Experts of a small language model.
Size: 13 layers, 5.04M parameters.
Training: a variant of Muon for the experts, 363M tokens, 5533 steps.
Below are experts of layer 9 (counted from 0) of a mixture-of-experts language model. Rows are named router (the router's row for the expert), gate (a neuron's input weights, with its number), up (a neuron's input weights, with its number) and show model dimensions 64-127. Each number is 200 + 30 x the weight over its row's rms, rounded and kept within 0 to 999.
After each expert's rows: "gets" lists some tokens that make up at least twice as much of what it gets as of all text. This comes from a sample of Wikipedia text that the model never trained on. Tokens count by the router's weight.

# expert 13
router,220,150,173,200,231,184,230,203,164,194,182,209,175,226,144,207,217,227,220,172,263,228,170,133,195,247,165,264,171,218,217,211,223,153,222,225,184,197,137,208,194,213,184,176,243,197,236,216,221,169,188,152,235,214,233,259,204,208,177,257,198,230,187,165
gate23,185,158,212,246,210,161,163,180,110,199,169,181,222,174,204,192,211,205,174,227,198,186,208,179,186,149,170,162,181,212,181,192,211,199,220,188,217,188,141,188,185,115,212,238,198,178,281,180,214,235,196,213,154,156,222,258,190,203,234,160,150,246,159,208
up23,168,173,209,255,183,216,186,202,208,186,244,144,234,179,204,215,192,190,165,176,160,259,199,195,161,213,235,214,175,158,163,206,163,191,189,199,193,220,206,232,255,174,209,223,204,190,235,201,260,177,241,169,262,215,264,234,177,186,197,208,214,192,218,198
gate24,200,196,183,191,240,165,171,155,176,189,219,171,156,175,203,196,220,179,216,163,178,223,193,194,180,238,205,179,159,169,250,182,165,188,186,206,208,178,195,186,193,272,194,256,213,194,204,218,189,231,254,195,220,156,204,240,144,161,211,188,217,172,172,203
up24,151,222,231,178,187,200,179,219,182,226,241,208,169,224,254,169,161,218,152,197,162,210,201,206,165,210,226,211,172,210,229,239,193,208,200,188,150,147,193,183,201,159,230,127,155,247,200,218,215,163,184,220,156,232,135,201,234,205,201,172,210,225,223,214
gate25,208,200,254,199,177,250,187,217,125,235,188,198,209,216,204,171,173,219,209,201,196,137,202,256,227,235,228,180,220,230,169,208,202,191,207,189,167,203,147,223,236,211,229,200,229,179,228,216,160,172,205,181,211,209,179,238,213,255,223,190,180,146,211,221
up25,176,208,197,130,212,139,229,202,247,192,185,171,226,184,150,179,186,188,213,203,192,220,207,245,231,240,227,223,214,190,185,186,195,206,209,232,201,162,222,165,192,234,158,212,214,242,240,133,144,223,232,210,220,193,189,208,144,233,165,172,222,213,193,166
gate26,229,185,211,150,171,171,146,211,185,225,172,262,151,211,176,161,205,175,135,170,221,212,256,182,171,210,237,232,221,217,180,147,194,185,174,227,193,206,194,185,179,217,222,182,216,143,228,235,232,170,189,203,208,184,157,195,224,217,236,174,189,231,215,216
up26,195,190,193,174,198,187,275,212,232,198,214,123,132,211,243,179,181,232,219,199,213,165,196,185,159,177,163,232,245,170,217,176,153,242,231,215,128,247,168,203,186,182,178,214,156,173,199,158,215,181,216,214,254,182,150,226,244,271,220,203,198,203,212,149
gate27,239,214,217,246,195,150,150,138,230,145,144,183,244,232,190,200,192,213,222,202,183,182,175,230,279,209,176,216,216,188,194,201,186,207,213,184,185,215,187,243,200,229,173,189,229,192,213,189,214,195,243,218,157,217,247,171,229,184,160,206,186,112,218,199
up27,192,194,184,214,159,184,211,189,174,208,223,170,201,192,163,198,211,236,173,195,231,139,209,201,204,151,198,160,215,221,198,208,240,260,211,206,217,200,216,221,224,168,210,209,224,199,215,194,211,134,192,202,233,165,209,219,223,248,194,224,185,173,164,169
gate28,215,274,205,169,170,218,254,207,230,214,174,202,222,220,181,200,173,178,207,201,228,222,213,240,177,161,193,234,158,191,222,185,249,175,216,212,149,208,185,237,184,248,177,159,194,184,188,227,219,225,207,167,238,133,190,201,152,194,227,223,169,187,225,177
up28,204,220,212,206,202,258,175,223,239,173,206,219,220,189,177,207,159,175,226,166,199,176,200,207,151,192,183,193,227,194,252,222,256,195,205,123,183,131,166,249,178,237,224,188,168,201,198,208,247,168,243,235,214,177,226,197,160,170,213,222,234,191,225,254
gate29,210,133,241,187,247,163,198,245,164,178,198,195,209,216,190,186,198,183,229,185,170,167,229,170,176,184,254,237,166,220,266,214,198,182,203,231,212,193,222,203,222,195,221,199,190,255,187,242,220,210,174,188,236,174,205,197,230,153,217,177,217,186,230,104
up29,189,212,237,176,205,219,197,155,198,190,192,155,178,192,224,204,185,163,226,194,211,228,174,247,179,238,157,171,202,198,214,183,178,205,209,184,218,172,172,191,184,222,200,204,203,218,203,161,247,229,245,287,194,224,222,165,243,150,132,234,273,217,190,233
gets: "\n", " |", "-", "|", ".", ":"

# expert 10
router,224,245,203,184,205,177,227,218,183,197,180,202,187,199,185,241,200,251,167,218,223,252,178,177,193,215,199,228,235,246,176,250,238,118,210,240,195,199,189,215,197,160,208,239,206,216,248,204,270,198,237,205,240,188,225,245,195,202,148,201,226,209,185,169
gate23,193,236,165,175,173,125,223,179,226,208,182,220,164,179,205,240,202,188,269,193,145,170,219,181,226,259,191,196,193,214,158,184,201,235,233,177,152,145,209,123,201,171,198,189,173,190,241,231,272,191,229,227,193,228,212,167,211,191,205,223,169,179,209,147
up23,206,216,238,181,149,168,216,237,236,257,209,201,176,212,194,190,150,240,218,168,225,241,196,213,187,191,167,160,233,216,216,185,228,213,235,206,166,132,203,214,154,142,158,137,212,291,194,212,197,218,230,227,234,204,225,227,205,230,166,223,189,248,212,129
gate24,283,233,212,198,234,175,226,162,203,184,199,225,154,155,155,216,174,133,208,186,224,187,240,224,149,199,189,191,188,219,206,185,173,187,178,262,204,188,205,174,185,199,158,228,193,225,204,203,232,189,221,220,241,231,210,163,144,236,238,180,189,165,189,197
up24,237,185,201,191,214,264,177,234,198,144,166,213,173,146,199,245,151,194,180,165,106,242,236,206,226,209,221,185,256,208,214,196,161,162,200,198,193,188,188,226,189,240,187,214,218,235,230,213,200,150,186,239,224,233,243,217,157,193,205,133,239,203,176,219
gate25,136,245,214,177,190,204,149,189,186,160,153,215,197,241,154,247,153,218,202,237,227,162,190,221,210,208,215,199,223,220,234,262,173,212,204,243,240,212,129,208,278,197,215,182,241,207,201,173,236,152,189,261,140,196,162,200,203,211,196,197,174,176,185,174
up25,215,231,224,191,196,233,230,178,233,212,211,177,176,205,194,179,178,180,205,183,222,163,212,207,231,251,124,177,212,144,253,270,140,224,163,181,199,257,210,193,182,210,178,238,156,171,206,222,215,196,181,210,183,189,257,227,174,165,209,227,248,215,193,191
gate26,196,176,226,219,233,241,193,211,208,237,202,231,196,173,162,226,239,214,144,222,204,190,255,204,157,219,242,247,178,221,262,203,177,198,221,223,173,181,198,198,229,160,204,206,190,255,214,236,196,214,175,261,212,151,147,185,187,214,185,192,153,183,172,300
up26,234,151,177,186,194,216,236,179,219,241,225,151,269,210,221,127,196,188,172,173,232,186,225,277,207,218,222,165,226,226,173,152,218,188,207,171,188,188,218,176,206,172,227,220,216,215,202,235,227,157,192,238,257,219,197,121,210,182,199,202,190,178,236,238
gate27,160,167,187,252,202,215,239,231,204,196,147,177,149,174,205,211,244,171,182,248,235,184,254,213,193,214,186,236,239,216,190,227,178,173,184,205,196,130,159,207,194,194,252,211,207,235,230,175,175,174,178,259,249,261,165,219,204,144,229,207,185,134,203,195
up27,185,180,204,237,210,167,254,228,201,239,164,174,203,258,199,167,175,220,183,235,236,209,201,203,235,211,186,240,210,213,230,220,173,197,181,203,247,245,211,177,211,171,213,195,182,173,120,209,147,219,152,204,142,202,220,200,193,240,234,171,208,198,221,184
gate28,232,182,174,184,205,188,215,226,184,210,212,178,176,193,167,176,143,242,186,234,199,163,222,170,228,298,265,246,194,245,150,206,204,190,235,187,213,189,229,164,173,239,194,193,215,211,223,212,226,181,179,210,204,199,284,181,228,259,249,153,181,195,223,225
up28,181,158,222,226,190,218,189,235,171,181,204,237,254,235,216,193,214,259,195,183,135,207,273,233,202,163,207,267,248,199,170,238,223,230,230,193,176,230,196,210,210,139,179,221,222,231,183,178,196,186,238,277,231,221,191,208,210,178,228,206,209,186,219,164
gate29,250,171,139,207,217,192,194,206,172,215,173,248,224,197,184,185,184,221,162,189,208,233,179,202,164,245,205,254,168,176,206,187,208,211,192,274,212,215,181,241,227,203,178,246,199,190,191,238,191,131,172,224,235,200,206,196,98,175,185,175,179,195,266,184
up29,174,200,183,230,183,209,222,165,153,213,244,175,283,190,194,211,200,201,193,225,157,212,214,183,185,219,193,205,192,215,181,176,230,154,253,184,213,161,233,202,193,212,183,165,166,162,198,191,205,244,186,196,152,262,233,251,247,245,235,224,142,141,174,199
gets: " the", " and", "-", ",", " in", " of"

# expert 2
router,210,225,239,158,145,201,215,270,154,165,226,183,213,192,197,206,167,236,192,183,230,248,145,161,191,198,179,241,206,226,226,263,171,201,203,196,151,174,208,202,216,172,192,192,159,166,202,222,204,154,249,214,219,235,211,205,197,229,150,229,151,175,211,228
gate1,250,199,246,169,205,194,235,256,156,204,204,160,235,204,175,253,193,192,190,194,180,134,189,198,182,204,199,198,218,168,196,231,177,201,194,164,168,179,226,226,208,210,192,170,190,214,206,217,199,270,187,225,132,120,202,227,173,210,133,224,227,182,160,148
up1,189,174,210,144,262,145,224,202,177,172,189,226,173,218,164,215,189,207,188,181,230,191,211,286,237,193,194,225,215,166,266,214,214,177,228,228,207,192,236,166,162,227,184,180,247,189,194,171,197,219,185,121,196,191,234,195,213,202,190,174,151,190,134,220
gate2,208,211,196,200,201,145,207,162,222,166,195,256,130,189,143,210,184,215,201,232,204,219,162,186,174,247,139,247,219,192,180,227,235,155,256,181,175,148,177,187,219,195,240,214,176,231,214,214,170,205,243,202,127,228,228,237,171,208,184,226,183,191,184,249
up2,236,190,220,179,168,195,174,149,169,225,178,179,253,206,159,251,182,194,230,236,197,244,186,211,242,218,187,208,226,154,238,208,220,172,151,228,188,136,179,220,155,189,194,153,175,153,177,184,186,213,215,176,182,199,169,197,168,204,204,205,201,193,196,211
gate3,252,217,192,225,197,203,137,199,239,183,200,214,208,233,180,179,165,218,210,203,204,185,183,202,235,168,211,193,261,233,149,187,259,243,207,216,156,168,211,142,223,209,201,212,191,183,161,227,205,173,161,176,215,219,242,223,242,184,197,182,164,228,257,183
up3,238,143,232,250,162,249,217,220,204,187,169,144,196,177,213,218,225,221,186,193,202,236,177,164,251,217,266,257,188,160,162,195,219,182,229,231,239,196,227,258,183,217,166,210,187,215,196,208,216,163,223,199,204,251,197,170,184,190,169,252,199,175,171,210
gate4,224,204,175,193,223,219,203,165,228,209,220,229,156,181,188,213,185,254,215,218,223,212,132,197,179,192,213,203,214,198,238,244,201,202,149,225,215,201,172,193,233,174,228,168,192,204,164,191,176,194,263,206,172,189,191,180,168,197,167,253,176,169,197,195
up4,172,224,221,145,208,236,258,156,239,180,221,143,194,256,203,250,163,217,251,193,179,212,157,198,166,225,163,222,243,212,233,165,172,178,160,227,215,208,196,188,175,202,210,164,158,178,213,156,232,216,191,255,208,237,251,166,237,214,183,239,182,198,196,210
gate5,213,166,271,192,211,226,237,177,141,194,255,149,218,241,200,214,196,180,231,181,185,215,176,199,200,197,205,227,217,166,149,227,132,220,193,300,181,157,189,183,222,247,214,212,229,210,147,189,209,186,252,257,210,191,192,191,237,261,171,186,184,153,152,210
up5,209,236,197,201,198,181,169,217,144,156,203,211,207,241,149,201,223,214,166,161,202,207,198,159,193,188,218,133,268,206,182,249,180,230,231,242,175,158,214,187,242,211,164,213,182,205,180,159,193,148,191,210,252,227,164,213,196,182,221,269,195,212,210,247
gate6,179,277,207,247,196,195,200,212,182,231,127,192,175,181,224,218,194,230,175,192,175,138,187,213,180,192,190,187,182,217,194,182,201,201,201,188,254,156,200,207,240,200,196,176,157,217,191,119,148,213,205,243,214,182,183,184,208,272,186,233,228,206,194,226
up6,229,224,197,239,236,178,195,204,195,201,247,191,176,199,174,190,218,241,136,167,254,256,187,209,182,201,237,205,212,173,240,163,193,180,202,245,174,221,230,239,222,212,195,246,240,119,184,235,243,186,239,234,229,207,193,214,231,162,158,210,157,228,191,235
gate7,207,177,189,210,200,156,236,191,229,176,199,211,158,143,163,221,122,224,200,196,180,243,215,185,229,244,188,220,190,198,188,214,190,213,192,177,121,163,155,238,189,192,213,195,140,192,206,167,194,148,216,260,152,206,171,221,247,189,186,192,156,142,193,196
up7,178,200,199,230,197,124,233,237,206,197,189,181,203,229,192,228,194,209,195,187,155,196,233,230,197,184,206,210,139,198,242,246,238,184,205,194,192,217,163,205,219,244,161,122,200,213,153,191,192,211,215,162,225,262,176,177,249,192,202,192,248,223,206,196
gets: " ", " c", " f", " F", "f", " a"

# expert 15
router,212,196,228,211,195,169,211,244,202,147,178,172,217,214,175,228,206,197,215,234,216,186,178,202,222,259,223,220,201,226,221,265,262,197,147,248,216,204,156,181,203,176,191,213,191,249,200,222,228,159,227,190,252,169,225,195,248,187,149,193,232,153,179,216
gate17,188,202,267,238,212,178,158,265,203,221,182,194,187,198,159,192,174,168,225,205,205,170,264,243,225,231,215,179,232,183,204,156,224,226,165,201,215,229,125,158,218,173,220,201,187,177,225,265,232,196,185,232,168,197,190,241,140,237,202,163,228,143,192,185
up17,231,204,207,208,206,215,214,167,262,165,181,206,232,184,184,196,217,201,221,181,225,200,207,186,185,243,202,219,239,228,244,229,218,245,236,223,232,178,200,208,193,203,219,139,210,182,187,172,194,209,226,207,215,193,107,177,227,179,197,212,151,197,225,181
gate18,218,259,198,262,181,187,211,139,185,183,218,203,187,228,148,213,222,231,167,251,190,213,213,207,240,223,198,191,243,195,198,220,234,216,172,216,215,204,239,201,232,169,174,124,192,228,223,230,204,203,160,241,202,201,177,243,251,168,190,220,212,191,259,210
up18,176,200,205,248,282,181,211,239,194,226,215,213,222,223,207,190,178,203,180,169,200,216,217,173,124,228,194,168,204,168,180,204,157,175,193,236,199,162,191,154,196,169,223,245,183,125,263,196,170,145,188,226,205,222,173,174,206,191,253,171,216,165,123,235
gate19,197,239,176,206,189,221,240,216,198,147,208,214,206,207,194,244,201,301,263,178,202,193,162,189,192,210,214,167,247,201,152,166,222,201,277,171,223,177,187,243,165,170,161,185,161,217,232,232,165,221,242,214,276,221,184,202,209,199,205,179,178,215,206,219
up19,169,174,190,168,139,206,221,208,168,240,195,211,193,182,143,130,184,224,204,199,183,205,214,174,221,182,182,180,195,241,176,189,218,130,226,182,196,188,197,250,184,122,220,280,136,180,224,168,166,160,217,220,204,210,276,216,156,180,201,220,215,156,168,165
gate20,246,203,211,217,197,214,172,183,170,260,177,194,249,143,208,178,182,204,196,189,167,174,157,101,187,234,189,194,191,193,244,163,216,178,201,162,172,182,242,216,228,140,170,197,180,208,172,183,207,240,228,214,156,180,175,191,246,175,197,211,235,180,227,178
up20,174,173,227,163,170,210,173,187,194,179,219,221,247,159,209,187,202,145,164,210,180,223,203,253,183,213,147,253,163,147,168,137,200,186,229,212,169,187,236,216,227,207,220,199,217,206,239,215,263,153,194,196,220,236,206,256,264,202,172,180,206,176,212,151
gate21,175,224,188,181,185,207,172,212,186,249,219,215,229,185,204,206,207,153,205,168,240,212,197,166,224,156,157,234,205,160,205,200,244,201,209,223,200,195,173,204,237,223,157,191,182,201,255,210,209,220,171,163,171,222,189,241,237,199,154,162,188,190,231,222
up21,181,192,213,184,230,163,211,178,259,200,179,198,203,202,188,158,111,230,239,211,182,222,228,190,215,184,205,186,194,228,165,170,172,173,211,210,180,159,259,183,191,184,142,200,190,123,107,224,202,187,153,221,202,211,214,215,199,237,175,204,136,210,185,199
gate22,163,152,224,172,231,161,236,252,182,215,224,199,247,233,177,209,163,139,218,195,177,218,219,189,181,203,219,189,275,186,200,167,172,201,170,175,216,215,188,189,138,230,201,180,240,177,201,199,211,182,249,217,185,165,204,242,186,173,172,190,188,139,170,209
up22,208,236,220,132,218,168,186,219,202,216,163,197,209,251,224,158,138,219,213,173,244,227,173,175,251,230,188,184,227,210,238,190,191,206,153,195,191,168,212,194,200,231,260,207,236,186,222,181,227,168,241,182,233,276,150,231,179,188,204,187,138,190,198,233
gate23,241,163,213,162,174,176,268,174,242,209,170,166,225,212,183,171,182,147,246,211,187,170,221,218,163,217,197,188,227,201,177,149,245,258,199,252,209,211,190,152,203,238,231,229,228,200,215,177,209,244,135,205,219,209,159,187,233,170,168,222,243,228,185,191
up23,209,169,208,232,228,175,170,196,153,226,188,151,192,202,192,180,215,278,244,233,172,179,253,199,227,184,233,222,184,171,184,190,235,170,157,187,209,166,187,184,245,152,192,151,224,204,175,205,173,182,240,189,225,209,161,217,239,207,223,233,216,220,246,173
gets: "s", " of", " and", "ing", "ed", "es"

# expert 5
router,199,204,218,184,167,180,209,190,197,197,196,166,203,182,228,246,178,216,181,224,216,154,208,203,193,216,150,267,228,224,178,162,201,207,215,197,235,130,134,207,174,196,160,140,225,255,174,214,185,185,198,204,190,169,215,277,181,209,188,208,189,194,191,140
gate17,212,198,226,229,198,214,158,203,196,135,208,177,200,205,251,232,241,223,221,209,224,166,205,172,165,205,187,185,200,230,183,168,204,229,227,188,203,169,207,253,219,177,219,166,230,229,238,204,247,174,167,213,192,202,217,260,208,141,181,270,200,210,192,185
up17,197,232,157,144,192,211,193,223,194,255,208,201,176,220,160,186,200,218,189,163,157,213,218,253,213,209,184,206,214,193,226,146,269,202,234,193,220,219,151,234,240,215,162,259,211,209,199,235,231,224,209,182,219,211,239,224,219,263,226,222,207,212,148,231
gate18,183,163,212,167,105,218,216,186,221,187,213,240,189,202,230,229,214,254,211,240,187,185,215,189,179,145,161,263,183,190,206,209,284,187,173,249,164,164,210,213,184,149,195,215,221,225,227,187,240,210,208,190,214,147,229,236,195,213,213,212,193,213,247,228
up18,231,155,239,148,192,184,186,209,138,159,192,161,212,222,229,179,273,243,227,221,209,229,218,219,166,200,220,222,245,130,236,225,269,201,197,184,218,159,232,202,207,219,187,233,168,219,194,225,152,224,184,184,209,192,167,210,240,256,196,173,150,197,197,186
gate19,199,189,152,220,211,201,249,229,186,223,197,216,190,241,236,154,168,212,186,150,165,177,198,212,141,190,205,232,204,214,171,229,208,186,229,192,227,170,148,200,209,194,180,174,174,198,197,166,254,187,199,204,207,212,162,149,221,224,206,228,150,220,190,213
up19,177,206,221,201,229,203,179,171,196,229,213,117,157,229,186,236,154,193,195,192,190,249,226,145,204,123,237,177,199,181,256,240,216,182,248,224,208,203,175,220,168,163,205,168,176,194,197,182,172,204,206,159,221,211,196,210,198,228,195,173,198,170,141,216
gate20,148,164,198,155,207,185,217,247,242,179,181,209,185,191,183,228,185,206,185,169,223,220,220,191,240,158,221,213,227,203,202,192,218,201,248,197,247,238,165,214,226,204,132,146,196,235,198,203,233,208,166,192,195,222,187,185,173,132,178,203,211,180,186,186
up20,221,195,188,228,233,165,194,180,221,229,220,195,176,196,219,167,227,210,193,213,199,230,173,220,217,244,148,213,202,214,192,223,200,247,196,163,139,219,162,197,157,246,132,212,182,191,193,182,207,171,199,225,219,223,181,223,235,268,210,234,170,174,159,243
gate21,189,248,260,221,192,233,233,236,155,228,209,232,198,230,215,211,179,175,179,177,182,234,235,253,152,211,216,185,208,203,231,234,204,195,187,207,217,208,173,180,230,213,182,209,215,201,207,178,188,175,198,222,239,123,156,147,179,227,192,191,163,163,223,241
up21,181,235,203,202,174,231,169,193,205,190,206,128,268,205,190,202,232,271,189,142,227,249,180,189,224,221,189,209,173,232,190,168,190,276,175,224,160,147,231,185,198,150,244,231,165,193,196,207,245,184,212,237,223,209,190,174,254,235,279,206,195,182,199,199
gate22,217,147,229,165,215,215,227,195,181,238,102,268,168,193,210,250,163,214,227,232,232,209,196,221,210,239,178,194,230,226,180,139,233,205,225,193,224,181,193,186,196,139,153,214,236,221,161,154,189,182,157,208,163,193,194,214,191,187,183,213,201,215,202,184
up22,204,173,198,166,237,221,162,159,161,261,196,151,207,219,222,250,199,215,202,224,221,273,244,228,179,184,240,184,180,211,159,165,206,202,227,163,186,189,189,192,186,199,247,149,202,224,222,196,214,176,184,199,156,194,206,242,207,221,130,196,241,172,224,190
gate23,226,140,274,232,207,196,166,266,154,194,197,237,158,195,160,189,151,195,197,173,230,158,231,218,213,221,206,200,237,198,229,211,224,160,243,217,234,192,234,181,175,235,171,180,216,219,181,195,188,191,207,257,184,207,191,201,241,175,201,188,220,164,212,196
up23,181,154,144,155,231,157,197,126,188,234,213,126,182,185,196,204,170,187,206,212,178,221,204,225,213,180,177,226,148,223,211,236,182,171,205,227,168,233,203,193,227,188,251,164,237,217,212,195,221,212,180,223,226,172,208,139,169,208,180,201,231,151,230,154
gets: "i", "a", " M", " m", " b", "h"

# expert 8
router,185,163,212,173,183,200,219,220,201,208,152,262,216,193,177,244,187,217,166,169,213,203,167,198,214,228,199,238,202,224,189,209,224,139,189,237,199,179,176,186,203,189,179,215,187,214,217,196,268,202,280,192,249,156,238,216,213,227,173,201,217,215,164,169
gate17,195,222,178,179,208,189,188,198,269,259,223,209,209,153,220,212,198,211,152,148,180,183,214,269,215,238,192,175,179,222,146,207,202,239,237,175,196,237,230,233,200,192,219,213,228,160,215,209,225,233,175,225,221,207,165,174,188,209,167,230,205,170,205,196
up17,185,213,170,270,136,185,250,202,156,220,205,199,247,212,234,173,193,252,209,206,146,183,175,184,142,156,229,227,201,174,189,179,206,177,181,190,257,208,251,207,203,216,194,182,169,219,239,169,154,192,208,213,179,181,216,232,214,206,184,124,205,199,196,233
gate18,214,220,227,207,219,233,192,199,184,191,238,157,169,211,176,216,186,211,188,208,181,166,204,210,140,215,182,215,192,197,183,149,194,202,190,181,178,226,217,151,268,220,195,153,190,214,207,209,232,159,196,229,191,256,226,238,214,190,190,195,176,190,213,286
up18,205,196,193,201,181,236,193,214,188,205,227,213,200,185,201,212,197,190,183,178,209,231,211,201,281,157,161,223,209,201,193,256,192,195,178,202,212,223,146,213,239,221,182,153,251,266,171,179,172,211,211,218,198,150,180,239,160,240,208,189,212,159,200,220
gate19,173,264,228,259,167,253,201,217,189,161,149,230,236,185,250,244,214,142,180,153,223,205,174,182,211,150,230,190,216,202,227,179,199,265,177,164,212,207,158,176,184,194,205,199,239,222,258,212,264,210,197,222,188,201,230,214,213,204,211,212,177,151,217,239
up19,150,196,196,199,201,221,257,246,220,207,188,187,241,201,226,180,233,212,234,189,199,227,281,243,218,216,221,202,226,138,152,216,198,198,188,222,166,204,246,191,243,207,178,199,168,215,249,198,174,135,181,225,295,199,149,225,215,219,230,178,223,213,228,218
gate20,163,203,223,161,209,197,217,191,250,217,196,238,172,188,197,205,133,184,231,191,215,183,150,223,208,156,193,231,241,250,171,195,252,128,224,272,195,156,219,179,189,180,158,225,240,187,221,178,208,222,190,280,174,244,238,213,130,191,185,202,186,184,214,200
up20,242,225,167,214,185,140,194,190,236,213,290,204,190,234,151,165,197,246,165,209,243,210,197,191,190,187,223,205,190,181,179,206,154,238,218,168,251,184,223,208,266,225,230,225,219,204,242,177,207,241,163,178,210,179,243,192,187,191,173,225,251,230,211,194
gate21,192,173,225,222,179,200,211,179,235,255,184,229,172,219,235,208,177,163,194,188,240,244,207,176,168,203,218,193,255,194,174,178,244,220,177,191,204,236,209,134,160,159,216,241,223,153,234,223,194,220,174,198,166,183,180,207,185,151,261,202,232,128,215,193
up21,164,195,175,209,155,173,164,177,248,203,210,183,185,211,229,131,221,162,164,193,199,206,201,205,139,215,205,234,209,220,193,216,199,149,251,163,177,220,196,171,161,201,196,211,188,226,211,171,213,162,186,211,225,173,256,207,186,201,225,205,175,234,219,190
gate22,232,227,170,248,234,150,227,210,177,186,227,226,236,215,263,217,256,199,188,237,204,256,207,204,228,215,176,205,195,287,222,157,247,216,183,229,209,186,209,251,184,208,210,182,238,204,200,209,221,266,225,151,233,203,204,212,190,238,224,221,213,236,254,170
up22,229,169,175,231,166,177,249,188,138,194,196,202,150,198,159,197,242,235,220,213,174,178,228,251,218,153,216,242,221,141,206,194,209,212,170,237,213,194,221,173,237,258,202,140,242,284,217,178,227,184,193,196,226,267,245,180,231,173,214,199,167,190,234,273
gate23,183,172,167,201,144,227,177,161,208,210,187,185,197,217,169,187,295,205,163,191,204,167,207,213,158,198,246,178,208,219,193,191,197,169,155,179,182,148,216,171,225,190,182,183,208,200,198,204,256,194,155,190,190,207,199,263,172,209,203,180,178,215,189,222
up23,233,167,183,144,238,180,189,199,162,243,173,198,202,151,221,199,258,246,226,143,203,182,213,216,215,218,169,186,170,233,204,157,226,155,231,189,247,192,218,206,244,220,205,185,215,218,250,227,191,200,214,127,226,204,181,177,225,238,186,178,243,169,191,205
gets: " the", " of", " a", " |", " in", " and"

# expert 11
router,193,162,183,224,201,166,216,169,179,225,146,219,196,244,160,210,228,220,196,184,221,229,193,138,159,238,188,240,181,256,223,209,202,166,236,197,179,164,167,185,169,188,131,172,203,210,261,245,230,137,216,164,212,169,224,220,249,250,173,257,187,240,176,198
gate23,185,223,112,162,225,215,193,215,161,232,202,263,206,224,159,262,178,219,170,204,151,235,198,188,235,242,205,152,220,210,223,158,245,218,169,201,183,204,185,193,237,210,164,223,223,220,232,204,198,223,205,211,211,203,179,126,229,215,152,146,204,202,257,145
up23,228,154,170,199,157,218,207,220,207,230,241,265,216,205,248,222,248,185,183,227,209,184,166,195,296,184,184,212,207,242,218,195,173,191,194,180,178,191,233,202,192,201,160,156,197,204,192,221,194,170,196,157,201,181,210,208,207,191,172,228,167,181,265,159
gate24,232,230,185,209,207,149,183,223,228,166,209,171,234,141,141,234,179,196,204,225,143,203,171,209,202,199,225,223,220,226,217,235,182,200,200,209,174,261,160,214,185,254,161,164,233,162,223,156,230,222,151,167,238,192,186,227,195,189,232,194,164,163,225,226
up24,185,172,184,248,216,195,204,180,173,238,157,203,212,233,170,190,156,205,236,187,171,153,250,214,185,146,185,220,212,146,236,179,227,205,167,204,175,204,179,162,148,166,266,232,199,238,206,172,154,210,220,189,201,198,231,200,219,187,242,134,238,250,183,187
gate25,253,254,154,194,213,162,152,183,210,176,220,140,219,247,242,144,211,222,217,138,207,202,201,214,151,176,213,164,203,195,167,201,204,167,182,229,231,152,198,183,186,171,164,143,187,186,217,200,235,242,199,275,206,195,143,232,212,266,206,190,193,178,189,194
up25,219,257,142,207,239,200,131,195,265,190,180,190,169,244,171,167,195,211,235,193,211,224,196,260,208,204,182,188,193,230,188,133,178,178,192,153,204,179,208,201,239,170,208,203,156,239,219,195,178,185,213,179,217,216,203,194,215,164,163,208,198,202,212,196
gate26,236,218,239,225,230,150,207,171,173,215,187,235,180,203,211,249,239,187,216,190,201,168,192,173,158,152,200,190,192,222,166,218,250,199,236,215,168,184,176,112,231,198,162,195,263,252,225,199,225,208,241,237,179,180,245,215,192,245,189,199,240,196,148,148
up26,210,161,179,148,239,193,237,182,205,232,177,165,210,210,170,191,252,240,205,204,196,185,189,245,193,225,185,171,177,151,175,247,246,221,182,158,171,228,211,212,201,157,217,224,175,200,166,222,180,175,203,242,194,185,176,240,205,150,148,183,118,206,241,247
gate27,287,193,199,196,216,233,193,179,133,156,213,230,147,177,213,198,210,170,185,158,207,163,193,210,164,192,198,158,217,226,235,204,179,218,210,194,176,199,202,169,227,167,250,196,223,153,227,253,176,196,195,204,217,199,208,183,224,163,205,196,197,224,158,231
up27,180,210,212,265,170,188,218,211,160,137,212,208,188,200,233,266,196,221,220,207,170,206,246,201,172,235,212,157,207,159,127,226,199,183,183,174,163,178,247,185,200,184,176,135,167,179,220,207,291,190,223,206,161,192,182,197,168,157,174,152,194,165,210,191
gate28,188,223,189,188,235,179,216,230,188,216,136,288,263,186,217,200,171,199,253,251,165,219,226,220,171,210,192,166,196,190,190,203,202,188,230,231,197,243,246,216,218,167,140,205,217,226,253,198,254,194,193,166,234,186,196,186,166,176,210,215,241,169,224,208
up28,200,235,213,217,181,240,203,199,212,241,186,247,231,206,151,201,180,215,258,224,198,195,220,213,210,196,224,229,203,233,225,185,178,226,203,171,168,199,215,204,230,167,145,192,201,228,190,220,163,272,174,236,194,246,230,201,233,205,177,195,176,241,122,186
gate29,168,229,231,201,173,127,181,186,192,186,158,250,223,196,207,203,246,186,256,157,229,182,169,175,259,168,147,240,161,220,215,166,256,192,267,202,252,204,181,177,199,166,178,195,210,151,161,191,235,187,199,180,164,182,184,181,169,197,209,164,137,208,200,201
up29,260,189,273,235,204,133,175,166,196,199,153,212,176,184,200,186,247,200,215,208,220,202,231,268,197,217,161,203,203,191,228,212,278,199,194,184,219,276,188,187,218,183,216,241,246,231,181,138,230,189,174,167,230,184,219,202,217,226,189,208,207,200,224,168
gets: " |", "\n", ".", ":", ";", "|"